Weights of a small mixture-of-experts language model, trained from scratch on English Wikipedia.
Training: 579M tokens, 4416 steps.
Below are experts of layer 2 (counted from 0) of a mixture-of-experts language model. Rows are named router (the router's row for the expert), up (a neuron's input weights, with its number) and show model dimensions 256-511. Each number is 500 + 40 x the weight over its row's rms, rounded and kept within 0 to 999. Numbers have three digits each.
After each expert's rows: "gets" lists some tokens that make up at least twice as much of what it gets as of all text; "mostly gets" lists some tokens that are sent to it at least half of the time. This comes from a sample of Wikipedia text that the model never trained on. Tokens count by the router's weight.

# expert 0
router:558481515487500458509465522516504447522547516569505498591527584492577448509480495544413469484493546488484402502501484550493472480514458488517521491431491484522506479479535465562457502511554427518505552569457546501507508546485526592533503461538422454540535453537449534515545482448516533433504459535526496490506469515482547506519440454453481456564450480510478467425458542482428499508593473425590448519468484533470523460552467493549503534500491520477461534453497487514502530488503530522510499492543469469547529495529486492439541447552503467488503538499504513535529524591560478513467461495488503510474530563475511441498505483533473485562410441532499492506452426411469499468582504447481499486503523537496468507531498539469566439487485512488515536439526488473519468424495519
up5:483527550407510430511545514499434440578515497451580501545507466512534507542545432438473459489487476491429473560583535449436488462609492594549498450488502486565459554542433458547504557484470524530495502489582491490489490422500508498549492532561492463456425488487476493461457497518480487549518540448464505502438486449577487456539579525460480490467460557446451484530521544468492543482499521534509513523543480581466489530507583522529494528485561532458504500475475546540578500499547536517472528536558509549463487484496515452507466486463481520509519482519415509486487527510508518455491542537435544571533476494455475503579493501498503513484493545522457502481482528535511508605502452534452441551537447445514526441460460472510562510499535550519528387489465501487461545468529571
up6:580408555526540532545509496455559490511497452499506470531454503470499502457462471518547579532483549514475473434472526483537431443563552454537499444544564456475536608549507529465451476534471519487543533522539535468477593535523496530425483549598444476565550490528515541531437487427538474425481520530565470471455506563487547445515494519468519522542579476555534544429483500532484455508502499484521473544472473504467528429551511520490558516502509446496522553526516506415427475515541449470471462499482533551523557510526448448496513448505487520436484448448491510443490517558473485490458461433527460476465542526494507533452454451537450515491461566448517523489509532434524439516569431523468526424431503590464496500418433474522496527535460505405531479501543533533490450477511505
up7:512542549527606463493435474512495559532523567491493555482469469549535439475477516478508473477505445450523502552515529543580483526576547454521498496504456479402433523590552543531472472549469496495503504540450478511536460514431509514523540484535496452494493586563536528551496525474532551540551504494483563473540494521527521597535440523476459489561460515522521499451444506456528555492519470529411514531454486527514477543503552476523532515484472484478512465443403531491499502508538488610442466482465492451493482468513469458467519424551497499493463579439512510494532498514548478469489524542498505477452549479514545528546462443493470523514493524435517417534514510454542489496494425490449479462489487523537507529442565429541486561557526538564532415482542496497489547478498490
up8:516552537430459501494532450395391479431526445502466508483510577540543462491535523488470493488475534524525545550462497494471451537436503485442510493528494458582468506565541446531516510509401538527500482489530476490529449480454451443538529460543439511479462518476492486552539578396419494571551568517446551526565511534514482528549526475424543483565513507475464454551472489526569533466539556533460530515544492468519472491468522475543490472520478393472523472560520453541538425460471467477450450455518444487437510522508504434460488553541488540471544486428508477432504536460596523522527542449510477465482535463482475542483536480556500583460533535522562484456571481522528499495634460491479488547480514468534452520424515469524563492532542529497445512541518471511477512537461406
gets: " |", "\n", ".", " to", " he", "′"
mostly gets: "′", " We", " His", " Ho", " US", " we"

# expert 7
router:464487517484449493522499465492535513548492525474545502541490590575556458476492525439449517462474456402505506498451493474495521461548493511500565533466470479487476538458507438481552430522451462478503530431511479553497527563481462493557504499486498417530548396521546552541592529500552492433505432563572520478533452524515536512497448453463439497542490426474494447455542565518467559517579439519572485461493488549512482485520551534523516476508541560531450536511470484465439535464589517527524530541464521526502479466485496467462418517510508503489491545404502534543533560513485450482544411512540427518425557585476484526531569534521484483547502525464466539506509447527592515475492531440553491521491475501479507457422503531486492463463514477513489529495454518530506487482535541
up5:419537485566497463551511476472521500514478479512552468490457483535460466545498513501485428474563513522408497487514489504510460495569496512496546510522512524518495580484543604460536500510469505487475514488505543461505490424523508508488583439569554562410516538451455500452557530448540525460575457532523548423601503497443488446430524582489526475501479486554517470496535465532527530482499496451524502535481474497498494440532553431468590445491567521527425498504513514521477529540504466502439480443555444507478569532474444493483499506507453507513508488413569483453556472496485525542511440507612434509517562437495508531576522506506492485515475425490521494525444481429459498514520555460466469448517446533445535487481514469539506535534428463547536517480486587442526564504552465
up6:423540489476537497450505542462560545522587487492522524502527551499469511522499440501534489421536515521521522504517515485492549461554514550505557484461517491476518525536507508519517477561465517502472488520537542523496473563530464500486511491457541480503524548529520539503569530471532389519434489488515456491518497490593438489561475608523509594545549527517536551487541530490486524503480489518524455495496551474506462530524458470552549460498497458495421439497497465515518506479458561520494564531494495501406493478508523445460539474497501523476552526460497535501508581565467513530533509418518563451455451482518455577526544523507553550435517528462467485531521465602567524461459550455525469491476447447483536428463482441469547462537498588537352504488529534509520445520558525
up7:460506504504552522452513548425544504583483549557389483473433559495524498542501467414480474520515503505510537504510500495506462496464519474513523501447496424454509523409533498495531437496454543503484473506452471442532451518538503506480471456518444543606511525493524480473441530473527465507500462478499494405547512450470456486512536464490516457492507520454456522498476533501475476416456499528486537537582449535479481530538505514471584508434550531430544492501467533484448489452485476429457518514446554455522526460490456432456510593473451484551467476433540519468498443472481477494491552559544470504521589491533559461443568485479462566526535544465499447496457460517444458469501500511476501441509477500550506401480539458543491560432539552496472536532506486545433524525500495
up8:476512499547471455439474449534561524465528436520507495511484466477455448506511473465577508526471467515526519518448570520532572499450500583479518490465477529509497444542487499539455432440436442450534515429552584497508501512619502511494551481545444456553433482557444515460535514432562471514440563430489533487513461462568453504573453545482480484506435501536545507554504543588459498446520471523529453562500528521518415580517474536513529528491545465474454491444481493538453450439528511571525494541529450495504443503595503460532490428506572473534579490505526515519536525475537524542502515445522481421539418492524473505524533522512486491492477487506485455497552467566557454501498449534572489458560459569519513507504537541551483456512488547440423492479523515484523553560577522
gets: "-", "\n\n", " ", " t", " –", " un"
mostly gets: " t", " F", " Z", " ", " g", " s"

# expert 1
router:470514499571485526537474452494475493517444481497444486443497460482489470449442526520539550481499480490486570489525444457557539493415597493576514444492495511487537527522454482459541549415579500493452492505488421426514544455471512466506548564450479589470502565499522479474419526536471499543516504446452461512516513500499467457484500553510472497503551585564510456517485479526525493537427494532454532521498486523477545502472508566471459503508463512524481501491504446528479468458440405525482445481501448518465559448434508509462509471507543464517466509530514479506526485492518540463411574481543575442521471400450479545558538477446473490466542549490467509528553515505520496545477549524562519547454529500517515530530488484470457516474523534520449493511472479481547454497479490
up5:463534464496473500483488513438535494451460428512430477567464504526478453594481476483556543548505499480515556512497509552532493504492533460555488559556563563584461510506537434514496496476426587554507514518567558510517488558581464541555493425532458488576526533487485421430483538544471448503522499482513497493467472531511482466501453588507491473580447534534590441560513460477439546494536508530520521508516500480453523533507558458546511505479450540441490555452464451448466454492456481528516500436479523509547530434466543429463497509541485491494557516462481458455476501534470486518478424449500507484444448510552532488505524539505446475495484467528517560543444541444502433478470472496499507537459541524530510542482506570565510544456444456453549454518436504569521532512560515
up6:491544503488549476479517548554532528524533539493419486558453466524506529488485487464547517494504501517482507452429509466392521532511525491431495526518535493464472607420528546470545483513408481499518597509544534480515540605454453495553450524500477588513453512554503495560526498469551460486438482572558541488391537426463546495532538567513521516467524481441504501484504442501534440530499455485447470480540577511531503479484465491542506515445476545493471547592507540478484474548515559491489460479547581449456548493538509450483523475525507521456495489444558463437573490463481533501475501558468500506436529471570483525469512544459508450495490460445441435533510454461464510468484449514534475483535458508463492452484592522515468583483450500538490508475480550505480521511523521
up7:482569460498445478465435486524509461505516427505464418563502444491494522542532447469509512532518502543438466516544591538408448499483459490493545510447512505455552502435537470473499516504511491436536526456509485422425576450502511456478502512495475484469483531564562490479558515536456487540449491586556479507492483422526555456600491532545551610500533429487516517488496484399493434504512494474565461565596524437520468482447534525535567483420412547486477543487479473470437453500581554491434489508511504432508453501532507512482560531545490528506474545491488521519476413497536508548491437472409444563483513511470503457427491460562479530575476515563501547508419516425479483517483523469489498419516472547572550501500535454561492535539520425498465533527487458465427485528522543
up8:529472499469509529425497525525523529491511525544490491516445443469462441445462488542494477502530466517417478508502466554469548556522363513496459471500463527435463548541513555567450526412504450493486416524508556473434477505529520547552458544506515473549495478465506554570486561463474460508470472527547569485450557498449478458496490396498496507456469476519407568490457556489455501522592534511509500521512496527447457488528503517498584513479428502537482558498486511499602437560510418437498491494508456555558505552528520457417460545443489494517543456517477485497470476480487486546494455573460454473501441497529494461510513578547492570592474534565557501543471526449411457456469530474486450477514523556496526499505561502460478549429513483562480529528557566512532525531552484
gets: "s", "on", "ation", "  ", "ce", "ment"
mostly gets: "ment", " c", "ations", " Art", " information", "ation"

# expert 2
router:474569449523492518495530505529510533530525487509548469562580412518505562466540472553511517478488544484500514520502515537526449561512522504478509485543515522497423490463481537512471483488531526507422499546499430458529497494472484537476521497478531566445458507491609465471474504501537512480480519462443514454462475508448527541540510518470522554541516501502533506574552537515584476449574544495506521474529488484551475506446436414518455576518568407488456487527416473528559471549590548535503516471457512472481480536532519456450512433504457542491584505546541495527465473472531574554433513497413463451499512515470566486540447440561477497509544477514470403435507544539509536483481460532448455469490475523535439500519492512474494570519443431537481413488482584508546497456474481
up5:469554471503485504489529476542531562508567531538512432546549481526563556425514519579462534521504560606445529506490483523473518474553470512487509557572515493443520573489448485540436508459461467469472527498549485557500533508479541529444423482575472547457450583569550444531436514528503532525477540507518470511475520527546484534502485581433470561493472548478529519500569480511461548519568547473440521487489454513435573587495468477499500533503525524521465499510495427493468506562462553559514599425544468487496523456570498518515475514474548505517461438533474561495533520503501509551462516562490546494505459462459473516481494540445526521493519522471524531455487581577517521501523517589530467489467510534516425452453531474499494483548492485526464504516512568451484441500470481
up6:477554545476527569595524490516481498505564436515472490470490506501478481574533424481547463529537491496535588472473556458501539570529449499432538482527499461476551479451444446513497458512500472472424494445580551477478547553498456552448451498539521549507434466558509463479456439405465488445430573514507514541551552518503528547439506471523470582485494493549530602487469503428424456568542482500510492516473540523498447572436592500529444538515443446546536543432571494569508486525501456463533480521553506520504532512540480519473495495472517496554551420476489463494524472485511549503469579464431469544561543509550441544489432501528487509514507541534458560484550545492528487431540494495464566459528513548487496427446473521546464503527426511522493467511484472558482544494488482
up7:446573518525502436475499544461501527484544535458411490497561512463451504486521547499554487534490474400464521482493457404516442531449528458434492469514498524547493508527535424502523442466421551511513457521482501529515506548468448482506582488488435460541529450471409503539517577549568486522473478514552545532538550501529504496510495550546504507583478425450503538527503466529468510483523524526417494526417522471540480550471438551527483498524513488501532548506534525510547514490527596459435426501453479487447489557488488511477582484511525525568484473530502473514471495476443481583581472468436522490498468520513492467432471479489526575524471536558540481534451579517507560487557417537445525443492442541484512509479471524529460573478445481503451425540565556474474490475462501
up8:501506522505470553500534555551509562457447510468470497513542518472453488543457543505482490566495456555546562561474488476512435520477561429531530424510494518497475452580513542492513569570556506518470550481473440587533564525512501427447438482516508486526480552488546491454468468463470423545552455534501464530518488519457521388438569485523496523502556510537577549512578431476438534477523533498496533550501484526533505555496428522461540514522446526407562523489524479436467494499467506431455465509510506444444428522449519490476472541495464509480506531543509485434580560627476499598471428403445537469425506466471478484439493563434435553471490554432472546558501495517468433537461559558485490430491488490510506476397559509510543515477528529532515458477457496479512513548512504
gets: "e", " |", " in", "es", "o", "w"
mostly gets: " co", " All", " O", " so", " these", " all"

# expert 3
router:556441524521474484476509398502505566507460481503533518402538545496466504543501501501445507531533544502512467470498532474478578514474481484470439540513511462505522500542509535477522489579437513507550450483522575537497460501531525465506456450467573488547491499466448615495525433440466460498511513492423498425566475544505500499494485493546518512402448463480459486446508469549483513534445518465501564505510491494492483489455531419526465498515469521471461507543517556492476516503444556482506434454531573567556534521490420477606441503482521514503538453536494473484498508501469496449566536477542426529531424486564487476502546550485589478528524538581527455535446487554453493499521557463486506526567510539451507533483422523555528496453460447496546459505518507477485585544492472
up5:404520514486448471498565481510533497498500515509460430482458438464434412537486548437514470508525466544460567492513500479443443499512529531505532504526535508506548567486533468542542519517422440504486530523551546479480473588523527452490524546526416483496463431546522462477499467509530484524526514539541455526421494477429537531544500539551462524446553519466545534492552449472484564534455450469466504479492472495418502411561560525580561473496437572457441509478493513477486477482570471481438494541464463541538497498566486521530533513543438530441493441451461552481517562498483474521516498484513472477478472501491534443466500561465520543488431556453531607540503514509472525503538547539552525478573434530570525424495502507553549560501419499493449482549476499511534480520579545
up6:545505522478562478469556509552557472535470516521550547578462450509454527532493503521477511472564393528454521415477551454516520506479430494560504523463499550499472527519514466565469507527537594457537471520532509431495590523560532595494437440436462460566482527515509463459552456506471461497508442529530475575473511529479541507489452490530506511515532504443472588501504593472426493517505546484548453525508478435475435471530532495531496533487492418445521473487522559436491520441511541472503465512537501578514592459556551513507490435504444428530494469495593550487494521545557515492529456513540440426392467444525444473530556475444517553509460508485518488468436531518553540451510548493502598469454443543525519524459564538497472482467493572477501474502394512528409546469527451
up7:499583458437534442393424515542439526492546535513571456543488515434471561498515498483514529467531477543473452466528546448441495597542423459498453507455592528543538520511434503577463458454456436440489463486519502458504566478563470524461539473593514578556536478524451537445496548581505524488458477458501524551494480501520537490519532517551508518559514482471465526480493556472491518461528552468482523550526529550537511523533508467486530541450546572472486534500509481519461495541564544514493529473506492499500425481580509470429515505447537494502511592567536521501463467435473513501490467535510558502502507504473545506454526456500416525489532470434462535524603554472514444484496480537535522539509476522527448448460483468475478470496504501542517462550539530512545480583560492
up8:455526484541561476559524440484554555496597534458426547526513562538428509520499508500490516529476480500451520568460470467554533464588530502440539465495494546469471507494471502560553489483477511515573506468447548559571529538516445532468469393478531499505576518521448555547565536503560529522590532484493449446490537460546562457533540546443450499521521511495563561530394544541505546469473488467464491488561482605483450500461469534501491532490432508505592403493434480535527528430571510473514483482406401479495532484514489425532547541482517524507515509472503569497429570511464532576531521452481530533518422488512509505521498464521525506457485500487432448500486470557478471426475490504484533430492524556493472468483450474521557503547471431492510426491522514486473571433533489
gets: "d", "ing", "ed", " up", "ng", "ted"
mostly gets: "d", "In", " In", " into", " over", " under"